{
  "experts_per_token": 4,
  "moe_layers": [1, 3, 5, 7],
  "qk_norm": true,
  "init_std_qkv": 0.0358,
  "lr_mult_up": 1.06,
  "decay_shape": "linear",
  "steps": 7920
}
Below are experts of layer 5 (counted from 0) of a mixture-of-experts language model. Rows are named gate (a neuron's input weights, with its number), up (a neuron's input weights, with its number), down (a neuron's output weights, with its number) and show model dimensions 80-159. Each number is 50 + 15 x the weight over its row's rms, rounded and kept within 0 to 99.
Before each expert's rows: "mostly gets" lists some tokens that are sent to it at least half of the time; "comes before" lists some tokens at least twice as common just after its tokens as in all text. This comes from a sample of Wikipedia text that the model never trained on. Tokens count by the router's weight.

# expert 29
mostly gets: " 3", " 1", " 2", " 6", " 5", " 4"
comes before: " |", ".", "–", "0", "2", "1"
gate13:75 19 50 42 72 50 27 47 51 54 44 39 42 34 56 43 51 67 45 52 43 57 18 69 63 67 30 39 58 28 52 61 42 45 41 38 31 41 45 37 43 63 76 40 57 62 50 36 55 55 56 49 39 59 44 20 56 34 86 69 63 39 47 41 75 52 26 44 63 32 61 68 49 54 50 50 69 53 64 53
up13:44 25 58 43 84 65 36 42 72 40 53 57 81 63 47 48 46 47 53 46 55 79 37 65 78 40 49 32 54 32 44 39 22 42 61 61 57 68 37 51 35 61 67 57 36 61 46 31 88 68 56 58 34 40 21 39 50 56 77 16 61 16 74 34 62 41 43 52 39 60 23 42 53 56 16 64 66 57 45 35
down13:60 51 75 42 57 28 38 58 55 61 42 55 60 42 22 41 40 23 86 56 61 49 46 19 60 45 14 51 60 41 49 46 39 38 45 60 44 45 57 62 70 54 49 51 44 41 34 60 14 56 21 66 59 22 15 64 56 40 52 36 48 86 51 49 28 48 47 50 62 53 38 64 44 72 49 83 44 89 46 56

# expert 1
mostly gets: " 0", " km", " ft", " kg", " %", " cm"
comes before: " |", ";", "–", ":", ")", "|"
gate7:35 48 55 65 95 76 53 41 54 39 32 58 34 62 53 24 45 75 65 42 37 60 46 65 63 49 26 37 28 53 66 34 55 62 49 45 57 68 35 38 58 56 84 68 54 40 29 27 57 64 38 52 53 62 39 39 60 56 42 53 41 25 46 32 48 45 56 77 26 55 48 50 49 49 27 37 26 47 37 43
up7:46 36 54 42 65 60 41 54 69 66 46 68 60 48 27 67 56 77 70 45 34 38 46 58 69 37 24 07 78 16 52 12 87 40 62 50 51 34 51 49 35 54 50 46 57 63 57 47 54 40 35 70 80 62 60 60 35 44 56 40 29 40 64 43 46 56 58 44 53 60 35 70 22 47 44 59 49 43 69 48
down7:42 48 67 15 71 43 61 71 49 40 67 49 53 24 73 47 60 19 58 39 25 42 74 60 40 47 18 34 96 54 47 43 62 37 52 34 37 52 63 56 37 74 65 61 54 59 32 35 28 72 64 56 64 60 35 55 56 35 71 62 81 44 24 50 35 65 72 47 66 47 17 58 61 31 50 42 42 38 58 62

# expert 0
mostly gets: "ted", "ated", " new", " known", " 2016", " used"
comes before: " to", ",", " by", ")", " in", "."
gate11:12 20 42 38 56 14 55 48 64 55 39 58 17 58 51 49 59 40 38 65 72 66 67 71 49 35 54 69 40 41 41 43 35 47 55 66 84 54 46 54 44 27 47 45 34 36 55 61 49 47 35 77 61 67 61 49 33 46 42 52 38 88 42 48 50 42 55 37 50 57 59 29 09 51 43 55 43 31 69 44
up11:29 55 36 50 52 58 73 65 58 46 30 41 17 34 30 53 52 46 37 58 27 48 61 52 42 55 56 58 43 53 58 57 20 45 49 41 57 61 57 45 53 46 51 28 57 45 57 90 51 43 62 64 42 42 39 57 73 57 45 49 47 46 43 46 47 65 79 33 52 72 38 57 55 27 23 43 48 42 84 42
down11:81 63 55 65 53 48 34 35 40 58 31 41 80 53 53 43 29 68 83 54 57 23 42 39 48 34 56 68 64 44 57 51 33 36 49 59 79 43 57 72 60 55 33 35 66 59 60 19 49 39 52 41 69 34 52 40 39 61 39 66 54 06 28 71 44 55 39 33 73 60 28 40 32 59 39 51 43 50 17 62

# expert 7
mostly gets: " 0", " 1", " 3", "2", "5", "1"
comes before: " |", ".", "–", ",", ")", ";"
gate14:61 48 72 77 68 44 61 62 56 58 50 23 50 58 37 63 33 71 43 52 33 51 63 47 46 47 34 63 22 40 39 42 72 56 64 49 37 70 26 87 36 85 48 50 67 66 58 57 53 45 49 70 33 71 32 26 40 47 60 41 42 36 37 31 76 50 39 41 43 23 65 55 45 50 47 48 62 94 25 37
up14:39 50 37 39 70 40 31 44 42 45 56 57 47 50 70 54 53 52 29 53 48 45 24 18 63 64 26 20 67 58 75 70 29 54 38 56 60 43 32 43 50 49 30 23 41 64 63 65 35 46 28 66 47 57 67 42 66 44 47 45 28 62 37 35 58 48 61 23 59 62 38 27 72 44 67 79 87 69 73 24
down14:61 74 14 71 47 59 69 42 46 50 60 16 42 72 36 44 22 47 58 47 46 45 36 39 43 22 46 41 37 71 40 22 68 50 33 67 52 40 47 69 54 59 67 32 74 37 40 15 56 50 52 36 56 70 74 49 45 51 42 56 42 76 39 63 54 41 53 43 70 62 52 75 60 35 35 54 49 67 14 62